Experts of a small language model.
Size: 17 layers, width 320, vocabulary 3433, 41.9M parameters.
Experts: 64 experts in each of 16 layers, 32 SwiGLU neurons an expert, a shared expert of 192 neurons.
Training: 264M tokens, 8054 steps.
Below are experts of layer 8 (counted from 0) of a mixture-of-experts language model. Rows are named router (the router's row for the expert), gate (a neuron's input weights, with its number), up (a neuron's input weights, with its number) and show model dimensions 0-159. Each number is 128 + 32 x the weight over its row's rms, rounded and kept within 0 to 255. Numbers have three digits each.
Before each expert's rows: a language model's description of what the expert responds to. This comes from a sample of Wikipedia text that the model never trained on.

# expert 52
What it handles: Vowel endings in Latin-style and foreign words or names, such as Phylum, phenomena, Decumanus, Phylogeny, and Japanese or Spanish name endings.
router:080097153151091114104100106109081057150156163183143103187086147102145159178133124115052144124145154105112173113117152141155132131128159124127168088100096094112154110141192135101154115111115155093164183093127098138088149133143155169221115126099108139096100113106065099172138151164219162144095078164084129059086179115099124096102131124115099145106128082091170098144165103138155147145088096127085124118170109111186134106138141127140079146102125145141144178159137129109113180124100205
gate0:130098123065126137124048121170106193105183097135132094153141195079180081160138136100109134124154151127150144167108092102108140128082155098134065125135115176140135135132135078128121137114152168120164174198139136157109099114129120147161144183123139140090152101129128141095126113127057184131077128097104149138077205150098191080143123145182099124095199124146072185167194154137155130163120185099115127116145172133147123119101134165130123121151126134155199120146100124078146155106103154
up0:170161164173130164175174148137192154093135112110057097192089162143126158100151114113213142133141138136074103150136049100148121159106101158137156099155118148140151119186167135138130090098091089162121088118067168118145099163187128080137104123156135121115152163100154109092139122118181124090117163146192164217160102131130111168107117124188148096128146166123088148106094103122103112087181099151155126099073131123129102124103091134102165085054161065089129149091116087099151179087168078

# expert 62
What it handles: Syllables following a word's first letter or two, such as re in Premise, art in Chart, ab in Tabasco, ach in Each.
router:146092157121188213174146089136111137136088168116111073163095158099135157159142110161124161157089139170125144111071159138123179082079096104139162069063117097119101137106147102080163054098105147076208112126161119134109074139120210156101147155086127108185089171124159151110139158188145157105087057136111114074128128072101120056152193131108123051100136116077087125139140168148190141099089145157077117169160153138180115085176131128137074089116147124107100178185146091115134130119153137
gate0:091120130102082144142127141099074109106160158121121152128120108093119139133157105098123088143133156094166142104133129086160054108069170132157130106115087060086082148126143125085049108110112108112125137176202080151133093140151134157135140127143165117083066152080076134155121124147131137103105110114110162089068187168075158091129102121136203134168197128110166137083111104098109157116093071128109103147137164111101113104119122151155083087126105138079088109135157137065132108110111138
up0:124127135146167153119134108131066112174096116156068094122132149137109095141129102120132099060153128182158137113122074105156116143140192077105112158144143147089051115073116217110143131083162166121174099077087135149171120111143099143075167082135096102161100060086127142088051090145107126145137058127155165121146124088110060132185123142099163079131137151128161158074141162109119114106204173116173112120061127141159139111128127147105148095137130123146107110125126110159171107114143121

# expert 19
What it handles: Common function words in running prose, such as was, were, been, being, he, first, and "History" in section headings.
router:158142137118079131129085111118120147116107163109168121200156125121181104140131186097083175094137180193143108136140157120087159102145117103133082136105174142160140178104099128147139125121152110159124141073135123163141112231106184127109145205139137159127187079180104165113115163146170161163133128192135091087128117201080124167152195182170087115071134090139158167098214108121105133086139185134137179104125064123133124146178168156173094111111115122122154098135113137137119157127117141
gate0:139087133164087125124100079044171109093092147157159204153086141158152137174121160133095074128123153157092143117114096144147077082143133152178130101150111122137165121097144135122168111138164136114158222107145199129067145142128190103138179122079154164151185124135135116084144123132112171159113130147128151089132152128113171167121099083130159138181136117107085060139103103147114147093126142137141138077107094069140145143108137223127101111171119155184137129154120120122107163145151150
up0:113089114105098134101116217131056117129106093126109172095129157080121047091177150093090153110113084110131144150137142074082072065163131106187148133148140098064123108143117136164113095056162168125112169128136147106097131089142094148165102113115134168150129158049169129218143117102124128114113113110163117089092122120132176118150067089081126163148111135162155108127113144124101170107165131154146109121133152190135123185170138118068089133142206150120105120130023114125195127079133108

# expert 24
What it handles: Pieces right after an opening bracket or inside words (s in sic, surah), sentence-final periods, and being after prepositions.
router:136129122167093162155069132182177130168106131096172067113081107181197106133083091154109154144105144145122168144086127128084158140092147143070120142144170134095133133129190135077127138146180186169112149099157199161133145165102181071075144097114181161096174159160165108139137159098126142107151138093139125086206074145139129089115150135069147153135072073120148134127112221139202175099135109118091211156053132078136123089183138144130100163119113183145131152117187125153089119152115171
gate0:139112170139117114127100085090161129118105140141126194164127188191131109148068134171160118122145158174133132135132143160072109139133115123110145103102084146105193141109095048171095107113131129140133173124170113188124134121052119103113025189069149117125162080099110140134132130149120105137102134062097129104153167150132141053108198173119185059114115102098092077142138153149141103129111133166108163119116156154088115109114141141126133147101123068107123106136190081104125111112098156
up0:171122096106199132143187185120126194115127123141131118059135102121152105164118172039138116114153130182137165142071133071105156190093138168103079126118089217202133126168121226146183118133158143118071105154099138110141149132144188099108105151118147082061142124109136160087147119128119114080114094161125146127112135132161120153087149177159088121139118129147124106127138128100113170191112093104171101155144137157163094127118134090163109143168142092109134137092115146086098165065109161

# expert 8
What it handles: Word-internal pieces, mostly vowel plus consonant, inside names and common words, such as Prim-ary, Star-ost-as, Bh-ach-ar, nonethel-ess.
router:111055162097106096082077094192097111116109144165151177171130168146192175189098114156098157092159158140079155098103155145150072116154163099117139104123083151124135139091143076167146157117091159103118113183137067172101101123148186171199172167109113138120117102103068102143145157121110180113088163120106121054117133095169111137105120120159144142132184076114088113163162120183066158118086135129114139118175090160097112115088165084158109119119108154118151060172158185123108109152073168
gate0:098193125158107131126125137168133128168091210156165079104095135137148161189187158031107134125121139120095165153141128175102096089109091165154113126119133100093095092124103071116139144137137176120071124148134114096112159167134106147231162112135113131106185206175074145107116153147178185168176189136149152134141098152173136131159167173113158117180080125074091144124140154137187101192129069051135152114117143098126125085127137115148143130102145039129107223174152133153110174149116141
up0:110089158093084087159111139131121085128132126123124202201160099120117125064081112067117132129160132100099094124140109162121069090137117103175108116109081110176093121097093067133044119168131116137064151105115113170214117133245081115126148135174110146128106098108159121103096120075128086131133166124163104194096135131163090142157131077152209173185126138156137127121102135135086078082184054160119137130179098083133132158130099123127132084102167135113087155129121167121156108113153116

# expert 20
What it handles: Opening syllables of words, especially con, pro, sub, re, ob, as in c-on-stitutional, C-on-stantinople, re-ly.
router:102129145128084154056116033207188136202140163156211147114141127104140151139073158114150098104091145146095129135163130158121127113080182190111122086149095180093160164110123105121151104108145179121123119115086161154122157189159153172164098165156155113042150128143097139097154162114127209115107188128104100139098097135159118138059144120105133135103126139100100104114123120155151120107109116100073113129130157165167114073114161126145067136143156114128113159156122153079147103141139123
gate0:160152172144152136136124142148131051087132172109142112144176146100112082118121095202131142063138158145116152114175163128124099105085196112150114132069073198202083122144055069111107116131121151085130157140116161151147148127121136160148149175123169119183079108140108145109092143145171197200080149129148103122171148116182133113118201174143139057178125125139158070093138123126124056079136155147063151111151153084136116108096140085157104104140169120167117102081134085148049157153115137
up0:156111155179156118153124154074058049107103117145131119053081162100189162182141164176069159124058152092184155120154099089116156148102090086099109099104111117096141210111129161113120184100069148118130212119115103130154133151064107126128121129095102155141101132151077103163110130133168105160096153118113136128082131152125139089161164183108121154105131121107191157169124166119105097118133142128109160113147111221158090157121154065130088137123075130114146143133141140157094129115121146

# expert 53
What it handles: Word-initial pieces after spaces such as "Spec" in Species lines of taxonomy infoboxes, "head" in head first, "back", "pre", "gu".
router:135132130090139206137099093140173140144099135163160094196121115142120162175075100168118109184094174131142163160104088136137128169130096110106154047082116132100147185139058118134121141047103121099149157162133126095146120156136130150091160135086140151148151090107062118185191164147126158148065114098112148149131151143112146094040172159140135119143128121130124091152160102120152077180124144091175125172124133131142099121122127165150151142157101163154133154199135144131158112137150139
gate0:147060125110121162122160105165184122084104129077182088135169093046176128183125137144129099131147166168098167105135130104110178140122125132103083132101141159109130127157132168124120100127131138145095086084093130028174166118111152145148194143089108114171168130153174154148129174174129157084109116139142105140138139118175119121123132163129128140169178112135118135155161197121117128159177221137138132151091123100155133147152112109152185097143154154137154124141158169137150139128140153
up0:157154081100164121208087138161154107141103168107187118145135139166120113160151159118152128158131129128089114140135119154046161077138103203135086161068107111156105114136109058142146140135146154164117123159122141159128125158105158123179153154209183174117114121142083102093153119157156114149155121112111063120139114093157152115121179128149137109143109123129077169123108127150114161095100147140096136115186120172146103111106136205141136132092143094144092114137160141145102092081178119

# expert 55
What it handles: Space-ending tokens like "December ", "In ", "(", "| ", paragraph breaks and "==" headings, plus verb starts like "play", "Preceded".
router:145127154155147110098153093143138159133140202108168108131066134120132185159145063176070038163100160118166122132103132192143142182094105201098114094134134139060155163187089158105159169136134167133139127155078163112174137135110193133114126198154167117097147186156129139107178186078116140128111198120129130144159116131121123139103197189179143142141152086074125134166187117136086079115113123132111156150129132117172093131083177151167136079148116103084143109154140151062135124230155162
gate1:119092196147057209132148110068161119161126127147186139200121153102143161164087121116094028166112140086107128163147097102142125137133132132154163108068116139125158159147171117119174108151085099104167167119166152132103148119147198058143107147106084105155134167172115166146148158133137124098083151139112134136123157117155164164091180159143122174138182087143115074110147110152157113129099209082107034116171184125218164128132140145117132116149103070110104097136093149138125116154106163
up1:102177109115158057093095100086108141143177129130074161112175110163120066097151176124131128083130112114179116110105138057108132113141106121158137138136180115107089069129151096138099176100143100184157125181128100186153113116183048122135115101174179038118074075121135128123138133074148140099166094096112173080139134094094090156169158088136112097111136146188180122108124141102085152130120049178143197119103105135122101104181156145131084156090188160127143157115127118136085123158114140

# expert 45
What it handles: Final pieces of nouns just before punctuation, such as plural -s, -ts, -les, and closing ), commas, quotes and heading == marks.
router:128138123146098126141127146184098098141114156152127128098104151105128131163142184126082103123144151121186132120134133140067101171095136149172125060097170122137186163142187122087138162098109195168177222101119095088146139190135115180197125143110123144126118181159124115158108145123230193184101125095103101094165154143153126058158148166113153091152157080100133050138136135150090146120089126161125252131091074129133084096128160089183091107134144174159156108137147115127128157146077206
gate0:098111160110088105103155101083157092156118148109138139151127164091130093177147125144148134132159140145091168116167114127143125066118127127154117136114121110150116127097110071129120169189152139124132117134139068157099108129114184132174139198066150190128137151070127159159160161098169130135111170148126122104127068146106179136115163141076135081071163109108090129151159133137148088131115167125127175171161131112085160089136115122142101095116137113134180143137133154058151164126164122
up0:161202097089180137105135100139089198118117135104155134139097122165133093115071094207136086113086150149141132127062098148160195159125168142147105150130146125173154205112101174124115151096150129113117021157093151161148170091098145127125095123203175149135124138157152179087151163135096148158086149131101129137130133101158123107155141154201095191132143096119098170162178091154128118035173073134134131148105203194147090124103117164093168120058137110047152056130134145107089114201129119

# expert 57
What it handles: Table cell separators and spaces before numbers in stats tables, semicolons in number lists, and word-starts like beg-, opp-, re-.
router:162097137118147142123124139149131155143092194142165150215119125134186142152074063102074084144167183166086149156140138165113112159102119170132095069128124138156139132139140153072077150156110178090147140143091120094112139165138150119125143125155105196060132144092128134143126149107147117129100126128123114110087143137059102172120187144161087123128129096081066085121169140154152182152112141099096184120138161122195125113076157086138089070117133141111158185166156100081111146167142144
gate0:117118139136117112143128149101133133174113132122088083190116143152174097156172153161142096196101157167120131076139158073134098143138156119173161132154159062145073089101112155166098099183181139092146159202161077211113092103137150145082121130155185093125113105112073076065131146162115133160103156135107196097110153156046084159065140090135135122183139132149143121094111116149149090141060128096142065170132099124123122108166121136138101149158111132154145057096165155126140091122108119
up0:126100153112159041110121156168117149069128131094107118058142122244106140122100176106134103136124089071127122179095126093125107255118121130137140117138119145132146147115139046097118119064176108135141117150094112082125111118126124160145062136123148082100128166149124073136149117152161135085082112128138143168126102122110137137161162075095117155126156126113130097175105155121116131099092087153195137108089119094153144085146130088153150141102145104113161185142056152146116175136107144

# expert 1
What it handles: Letter pieces inside words and names, especially G/g and "reg", "ug", "ic"; also "Location" in gazetteer lists like "Location within Iran".
router:115146131102180149109105107150127115165115135124133084084113145074095104169143166132149112156100150182106158189147152088069162110095115193100162089106104164138106079108149093147099192130100167138119144155108126117111181140095127145158122120120168096089207148145102114184129152092157121133081123175124103139084149160157096110146137137097153101055129106123143157133150119116117132109112135153103180145180170170176118075129161091137124142144082094120119176142127148060103158109080114
gate0:169110092147117174171154170175190165170124156082150100092104134129108146129157111197129102140095120086123195116087114123108117156140070152116190102122163148164131096075106129108161154122156136094124166161152122114095126137100106135109116105120194101054123144163137120059163181111171126097077121160163171123119113067169108136153097125089093181177164115147090134115096116145176039154163086097128166196074217102127156095151145148123125138114098109110152139150127198170174097135130170
up0:125123139130092183101136072073196140138122120126126147175213132098073112149177064137128138114120140159110176118189091125087088065057149090125110111147129152161128136138085109166080131153217065179179105173142122150236129137098156095158167148138191165111178071138105117174098148092143107180114143148116164138124144136166157154128120147084110155135137132138103162137157109120145147184144129139152133105174133131094135117081123160108121135110172122218140185096111091153135162164148124

# expert 28
What it handles: Final pieces of place names and surnames, such as -land, -ton, -ford, -son, -ley, -berg, usually followed by a comma or bracket.
router:134090140195099141099061146139097037114130157153116119105111154079157146208160159144060144155122150152149168106118134120154115163134115073142132121101112133109157144102173095145125151132121149105134201103120117164117094129091146156152139133099112156084134108089062136189135126095183146140064132102117103013093174099081134098153120129099131127152117096072151093103172144144098127138114113123112148133158081127142085132128151115146082135087137166148146087187175097134132178130094171
gate0:174118110188189150214146115127139115128089150118114145099081172157135030123208151091090139131081159179121097115103161146120126136162169155112170122106139116045072136135106110103196165193178099067126190139114136149075137211124172107131157168085170110132097105150139086217133105114154104166114195180103133128145145168126134078113170148126089160101180121106139117104068074153138084115129136111094117112136135166142054051124123115145127143126145110132110097151163108088096112130180127
up0:081189065103151017121135159089067096101153102085152114117119107115100149112123154217114157118134115137123147091113109067157174178126072089137115157129111130100138119126181170159135130094195088155105166139118142148134104068154089091123116117124124125134130138098129155175111142100144153148153121135087136108171238078130121205143116121073114170094038129152163146081122093114062135128145117110146106075143141138093131169156110144122178140078100177040139135139136143123090132162136136

# expert 18
What it handles: First piece of a lowercase word split by the tokenizer, such as exp in expectations, sh in shading, l in loss.
router:108102129125131182166092056119141082099148179150155095165165140100164106168124101109109103143092138179072188115150129184110179059087139156076100047109163143191065172128074155081129140159120132086134146128103158148138062108118166175091117139156161126158178112153067144123163168116145140143120092102095119124135126131116172110117187162105172125117068116099096058131130111140197099138118192138074134143112170112134072112069186137152120138146141130186137131193172115073139115142147136
gate0:143090170142082066158093111108149141132109116108152166148126105127131084076119101163084084176149121161116183129141118128143173094133116143162189123107176138105169160130142122140116132148132067122053125075210140069128151106110121144143130161144115146059129120106144200148148153154116153117117082126130148105182150078120155096114150172120088114052146110076110071148120161158100149154115068133104107129160094111162142149101140143130134148130076130124130109116154155123124147243142155
up0:119085111105150131166122170109158124090127153106120067120123141115125091104097088121140118135179074150093141154142127183157132091139087115129147145110122109158091085145162174139123112085092118134130157146085141109103078086130136116123092110128129111097152040174105155135122116152154085068171120088078168115100120030116114081109125094115150089057118138124144140173113090153197190147127195173042090153166181090139167180126081192096073169143112102152079104143110149064163124065128114

# expert 61
What it handles: Word-initial consonant pieces like l, L, sp, cl, fl, and "arr" in arrival, arrested, array.
router:077072178092164148140043102129149106130149173163139150166102145128150132192141115106142105188143141159115157123134148141072114104117154112079139092083139162161114173153130087120121194121120145135104151109065099145156136174081169149096095159139135186126153148090076153142166142150101122169109104109072121134133140170090130150083177171147189100067135096081129133141170110114112088157096146132113161155107120120145097104119159063143075120160068180102119117127164125115102125126130121
gate0:087036133124118132104073088113175155196094155086155149155066138128141147107097107108077119119090131148125148118091138116159167130095150086108149109113138147123147139104173128069174161091178195047159140114108099115119149088155131091141166161085123124174168113222159094135146181116182112093108099118103134130206177179094140132164186147137106140101160095114106118157111175170149105148111117118092128141096200148151161086171156157169112174137166099146159119133131192099147130188100169
up0:147107085114087202152126175142148120128114131102145053135159137133101152110159066175155131155077207132158146181122073125104135096118118116138144102102230165097084166120143114073151114144087144127080121155097089085117081120141146129120095137191147088159147154131162162113123152122155163106175180128137161127087135102184096125127121153169106117132149115101049097158101103146136196167163167125156148122181174139113113126119141151114189165102178077123194160183144168203122185160097134

# expert 59
What it handles: Word-opening pieces like "conc" in concert, concrete, concerns, also "disc", "rec", "music", "manag", plus line breaks in infobox lists.
router:160122113146165155127150095076151082128151157095157110139097152119158106206121130095102142170170133094207166123074153157123057165091127180096125111092130128144142133104085092122079132129124137130209182115089089184104124194128162161089119141099148159133152111137096120156146169103112125159101122071093085108123143189082118116127165168095151107119116137099120044154209196097111152163096155069120162164184141164156150106089139068157135126111089136116154105130134086193071151130155126
gate0:197097189176107204123137114117137135070161141076125149151083072127159132182119132126104037122131126135137115111125060129151151152162136180113117122171110132110124161119089136081121081182178194196174142123164163081119146124085115089108140098077142079141143073196055145154120117094131126118163085155158070077142062151097096144145161118121105082126102110133120086137140116151125138122078164139139109174120136132165135080075140134131173160069147106148138148133139151139144117126180144
up0:122133074176166165094129128138094132139181100130031130079151120124142133159175115139120116049135124122169094095083113058143117135213162109098144149154147092100106130087136139210118146064177138117101126110094143110088148061085094107090110108109048088132119089103115134172143138105092112127125143115154092048096176109125129125119127135120154173147127117156185095114149195120123149136130116128151112130159124112140103132115129112136131180153197173095160127182104087122046090120160140

# expert 23
What it handles: Short middle word fragments like "or" in fluorescence and theorized, "th" in thin and thing, "ar" in Harry.
router:070157192115130108058083123145145095140063197149147127167143100101137123141118063162119160109124185113090179130117147142118110110090148169079171070143104118191178102151145118132144148137077230103100111127106118155089146146105167215187125139147117118135088176102162136138150167109116177150118105161082035130097134133086149130121125180130109126093143104119110137182150079192106140148136158130080162137118145172148072116097165142139141110143140077128123082159112155118088145134162137
gate0:120161144142066149200071051158130112107108095117164193161149128120098142109127100123123084200090164107142139112064174163126044109119135126121104111076152117165148117033124142125146185095128166113159151114102128092126079144179146141166161175088165112157136166190137093193143149107160124130106160131094157128168161129095154090095098158110114089157131114084126104135120124149126114129119093122154142141143124128128142143100125132113101182080081130096152145175142180088165161143082135
up0:120156157102162127117115114104186175129184165172118101140083103118110126179126134125144170149101146165185112129122117123129088155097109143135077101129090131172144154127172108124149117085138089046114126142160155126101133141146144059119145110103123152157125157095138184130152158159151130154094088160088167171171135232172147157131134148127131133106181120124095102133108106090134161178100141123140142215097171103115074142068118100138086120159102122168121156085153184131185122104106117

# expert 3
What it handles: Opening pieces of words, mostly n or N, also J, j, fl, after a space or table bar, as in natural, Northern, NSW.
router:109093122138146170166019123141084101119108122136150107114178153156155114136104100071082135218108128184172187151084097138068108136128149137061133094101134131129101136123096114072098113155092170155206130167136144128165134177132155125165124098118171190083135170080124160148181157143156135122137129100118077077107119108072117138101123164147152080135123119133111149101141107108113143141122131054138148164132111154161088123156142107155094171172122122103160118151143170148124141082177124
gate0:160157175126124152121081099177153098152121127137124153129113142108186111153106143104105052117098167153151159138073135119101076128164123142135151174087155124194108178110126141085133130107105089105148160163202100186147168188137134128126179124116170161068133136146105101076163150149136137141100111078112181088114084098089143112131129142120114114138171103129087086147135146174124109139098082121057125135120160092130157131122154172163080111165157106162116105154148110175086137133183176
up0:145131110149123161183136159078129131179142090130090089120155155064123063087202114126168106149138114158158106160152084137154126134138089094161165145078216150146122088171118081061132075094117133106115133165180159125086138125139073128127127129096161168141152137158157114114149133133170111164191162161156153135095091080118162125146108134137115102120155153167101107082070110096136100160140106079133144141112104101119147193150097166108190160130144083088079084114139148191158108127163120

# expert 43
What it handles: Nouns and word pieces in award, chart and ranking contexts, such as "number" 14, episode, candidate, earned, ranked, Census.
router:122048106151158121142120105097144066157158146173132155116134189154153085132197100104108126152119181180137160105116153177142117110098147175089131095097074103071163117110109141153125154164142136144148134132109068168124122182140164086110168196185161128102141169115024137119151176110110114148126134098048180098122114141125126038112139123113150159110188111089159157168124110136112145134113180111081135142150113171138083131115182088162121114125132113138159109183158080140054079138094170
gate0:095135143094083074111075138148142093072133143123171104150135103135162131132089142157135161066171155069136132073117094154120129131082111127143126115095107113111093104068082100092109150086121108138146159140209182105079135120173097163167162149131164107176131135142119136113146151131087146193109102123135127177080175169117127083061157108163112107087159117166152097106067097162124106029139087075096130153147161081127162130146150128167149131122115092097117059128112126178124150186121142
up0:104037087103099085089099110149116060146117139062113122130175137063104124143158130148093183136182090087182104168121198131174071104172112126142093138148082105161208113098169072136136136123167107077092137108086128181141090102131086137180140134136118127117099131162127130118140147032160127092184136110157124104100160131143128161180115107105140173145150151124128089091159166097039133145174124103131098102163083088084133188149131113154074116118173204093149131136155116170106155132137125

# expert 11
What it handles: Inner word pieces such as "em" in semifinals, "ersonal" in personal, "ited" in limited, plus line breaks and empty cells ending table rows.
router:108094146125109186168101115153115106152106173120125115154105174116151116148145124137058117186109186154160181144126168138095102099097159136119121120103098212139151196139117077099110191184112169111126156100067130166129100217129169157119112202092150134100109138114069136130135151124074139161116153070123123158154125145099135085083154158126113103116093094087085081159127109125132112145077169116120144193162112160146129101128155061156106117145066166097148126123103168103088172141157164
gate0:037164116127137148108107112075134159110087168110179141129105146123104097105150126122149123140131130154139158115062176092136219091064111065091139137113134094110132117121181063152158174149116106117158096156117103128100079144087149048150146169168160088094105111114166102179137144159159141095096098146071104131109136119145061104125138098131151169084146103131143164093137130140126152131120147099088152156081160150086108068118096134151160130102122123075151128168102088120145107094132139
up0:122104136136195104120044105120058079161085138140083111169115164114105071144099091116155150168195115140075138119162152122119098121169107137129140132127103126145135105050125090140095151181153108127158134156127104078100133112116136068103114128112171168138156098200180083121118156090078162119071074102129125144179156104132136142190153142125094133084182129115096177145116175144132120083140170136139115148227109114109129144115138141114140178158185156148112091131152159158185152136108118

# expert 58
What it handles: Nouns for creative works and word endings in arts contexts, such as Bibliography, Review scores, film, album, song, singer.
router:146143166157134120126066138140102061165131175147144052069135148098186150151150111131072088133090153115115117124122164174128136134084173138071103089173093118122175127129101134087124152123100129127187156187114049101107120187113133144164141150159124154095095188087096106185115111133163137199099176110079140121172178141105109067123138154125169159195116096076147092175150167112118177166092154116162159119188107112089088139153151118167176124152166181099201147160121097109075160134111160
gate0:108148110168158095139103076118154088121155154067174087092098068184146137118184106144114098097156126096101131139092120100097215182138067155108161094134147168160157185103113130118084128220168121160143094141134120078127127112103148051085102095140126092115148119124135112091193145127163104179079172130065132185119083135069161157133151152094100142076092096128097162197172143164183129169104118156144192130147162159120122077113111142120157171107116134179175152149096141136079110138180161
up0:122161158116129139151122152145109103151182157142151216187120107097081111101187068100125180161163150155143155069132118160115114062082153141149189097083137181144088123158176147037145122126048076105093166108162159205112131167169127138157155131108101172093159070158121087113131156135074118091092085125089181127111098162172149167106124141120153125113140117156110134120160175141086133082094095096072144137151147125183159124167104141137163113106216138164116140085162115150090144080145101

# expert 31
What it handles: Possessive pronouns and articles in prose and legal lists, such as his, her, their, its, an, "An Act", "your".
router:120172135120093136128102125137178125064053134134148147157156122116230140144148055109163120103152188108136137137117152204056129120097124166107092083116116088190170155152085153120120176120101151137128163156121117082174091152099164104092074189149101151118141153101117089130154163155147183137163151149121093129162117130146127114120149142142156135078143124097100053143180083147130048160141125099091177122173140114130143089128151110124112108135122185132144160171132071142145085120135127
gate0:158158202150098180114115214127109098096123149186150138127062131171166166172187139136117153139109180111107187210094153170097102207155103038068192077089154088119127163138162138104155172081149136112122167144176109108091124180141156146137087145099116095089150140104166077170170142139137119134034122132129165107130090144045154119091161109127172119143166116112146091150192137154123120104114148115191142128156144132125108067125132110129134174142076091134137158187156191108130125143130143
up0:116129100107132072133163123089120127174133144133114090134142124070067124133124133124092144099136114176141062153166115112176120082124076107136096113131109129171081081067149113057145105139120145117126144106122141153096125117112102168161109107150170114110146125181113218129131180085180148201165104111104161103097179162119137163116129126107092178110083128096219157137131062123143120232152136124129134153078088087131140144166131075139152124096100136166117111164107141159113174104181149

# expert 42
What it handles: Word-opening stems such as ext in extended or extra, def, cont, ref, plus inner pieces like reat in treatise.
router:083087167083170125139122102130150114173146142135101159108149203098168170207077089165068085173106164181122155090109127136096072111115124133118094096087090107143104168132099171122104158114135148126183128109119127186148143133163129167133139140132121107073122150163089133150125172152146105163133160051107097139109126185133166117050157163113158098106120110104085087209149166114088121167118187104117210131061133150145121123130132085156076078149118156092121111145150152067084129125085124
gate0:116113113140142110104198117195130132136126172154121093172115129164164110160104072152084159118158138131077114105120137140156125081090083194123162088121152171208153141092139145120138145058136133106113142162146184115151152182100116160125125113131167161113130090136040119116179129180096155138152070141124082118124135139158164095101148142085082094136116109110065132100197153162157109158097125151167123158164083116197135080115116136136163117184046137143152141137120153164082153133153192
up0:165175062117145155153138081095070121139142144171094100124194184115097114129120078075181096125119123102128120116089116125161119125130091165067190129126156115102167106155093158128146110169087114173090117150116107137106130120115142127058024125155098164071169187107150161147131154110095154124158119155095139205095165131114106095132183144091129070131139143200088151158136148155187131183188122121071134168116135150116118120089152190119152166076144049161124072145126085111152089158116099

# expert 5
What it handles: Third digit pairs of years like 1943, 1949 (94, 93, 95), plus table pipes, commas and "and" in lists and score tables.
router:103114128139184202165125106158129105150136166112102134140127171134159110140171123082080153169104179184163165092126151161083128109108123153131116105129139151123140188112145106061080145135070142111163155132073139124137064174148134149141112179073161167090188153095095151150150156136109137182126191090095107128097067185097145129076185150101108125092138112105134143137128125146108129091146216134132164146148158120172132111142170056145104110135130136109176135132180103111082152090138128
gate0:201066121143086130137118168068126071080102111142139157131158151123149142129106180195115100119153128111104154113161136130129184055145096120127148141118148082111174093101212156139083076126073123117080114112141139097082184146117116114170129080118135160152175126129121119122101148123145110162168140132095163093103137124039162105141154133136158166134104101095142130103121162159112079150121119080106095170123115180071147163118088105106128071086181083126183132185129146162162118125070158
up0:114099209160135158146142103161166128084113088072174138149200181087130037138154121158114138176126110112149125051175156139089154081124082158124094142135163180073148123100090129099172086123142152102135142112116167126134142166053119045084092180096086076087119090170118169179129123101159111161185141136128140078135186093189100148093135120103120104122146111099134171120144113104082122159151181067122037095139124113164085127137139137110124149118075112137126104095123112151111159148183110

# expert 50
What it handles: Ordinals and quantity or degree words like first, second, two, most, later, local, especially place in medal tables.
router:081089164166176163135120078169169082121131134172134096084149130090128130127163197125129151163109129141117144126105143129081142110148103095126142105090164137088099166097114143158133114138087112159104148152159154130104144145123146065189156129067139153087181089174134170157154166136105149149082084105137091082122189100154154148092157172118119087156122079112093100132165145193140116131099100083094137165152138104170118146110121155156099146126121134158158121155219146183080100092158166
gate0:168146146146164094096124097107139168175145138129122123122124139109148132118077155196094133132094153066047132116121146090064139162141099128150164071060143116126138105133013201090101167087181142120144142131156122097089200160113113137142148120102182086102142106137110164109146157094161091117141130093134154138189105164035096124115106177126125119106128092120143093139134221121135091096091131125160129094203142122131169152124107130126150102121106164163131124097177140136051123126127147
up0:095171124154108131162176187076091075111149110103142091108091082091094105093228139138131134126111153113108127109176184174170087122146115098096169111090104103179134106118110107095146063116116137150128153087162126128075087101136125138153113124113157074122147127135136116129173101150155095096127098101116154100125123125107152129141140112136174116132125148139215146098091155091150133119108158105150105088168117079046183150195104128109109131117083121122072152079168117110131112110138119

# expert 35
What it handles: First word piece of a field label after a dash or line start in infoboxes, such as Builder:, Owner:, Position:, First downs.
router:157131156119085101128130133094149153121165129085202119148112095146133112179170102107140091137119165165141169132118135130085106141124110112130162067098078142199141142090074114089120089215117155164080202126175107162122177169130102150094105129064195126095162125114138156158164130150123137155079141135070131141136153170072142128048131139063092124158130097155107129126124140137160081160073093083116109094131161116131099117087136158154127196116107113153146151073188151108104123098177158
gate1:121093195156208144137115198088151122133157149115097167109159159077193106150186159127108155113110116133130137172143142148107051138123073128148108166134097168107170181139117146081144152149080151100144157177124117155100134144108147127107121129077166107040189124157102155163127118134110114138057124073081140079145123037073169122124113152104131101166107113110145089132183144108049121191071096126104140089146166092182136127135117125131158126115139112156131093141184162187085122093132184
up1:113096128048145153081113111103151171146114174204124179213075071109109108123177073181128132106071160151109161161124093174067128089158097111141067104156114112105103133161124151124137093158135097085131088113168182105112141061123116137070137153132156095125094082087106106118116169136030136167137153130081181133105194121083103174091122139195150160191114134141096163112099133138182112156108100111151097106157178126072101134142102178142128131129119141169173166131146144095111163192091125

# expert 48
What it handles: Bare space tokens and first digits of numbers after spaces or punctuation, as in 2,520 or =  2026, plus ing endings.
router:085107179109144080116099124161103110138105163118146119153153181135165130143154145134007138189142139174128177132115142103132143067105136131110097105119117166126114165098109134138116130087149168117133155130076131065139096150108189173191197195153124138118119112117096143105146154146117126122111101112120098130057137157125146195154152133099112130124141082050137132140207135159128094141138116106120128129131107133197133123136131140151075112115130132115165216151141100156105200159165181
gate0:122141142156087120112127144189132149146130170118180141164141153161122131141161109178155112149142141128128158078118130132110207117095107118106176105148171089107121208175143077088156096103100117094116110195174158133099151138154127088173092118058144165127146152226139116077209156167109120114101155099126180127088087094152102144126112149083050142105180087175168123120179103123146145080128067115100123166101124126169148111093143206142103165093170070147113094115130129116110127155136147
up0:120161155138119147089163146160124156150150163111092113119092124154181133127144131160104122151075119148107103174144121092051158112133157163165104143179132106085056141144112151112195123111177100153141119149142161097162110164137177088181120191137187132122087084154152138119181131122087123129113163100164176160104091128207156155135110169080068149234117112132131092117182068126103063110157122129144142140120100110170138178125120214123133145058133114130146127124144118166105153162164134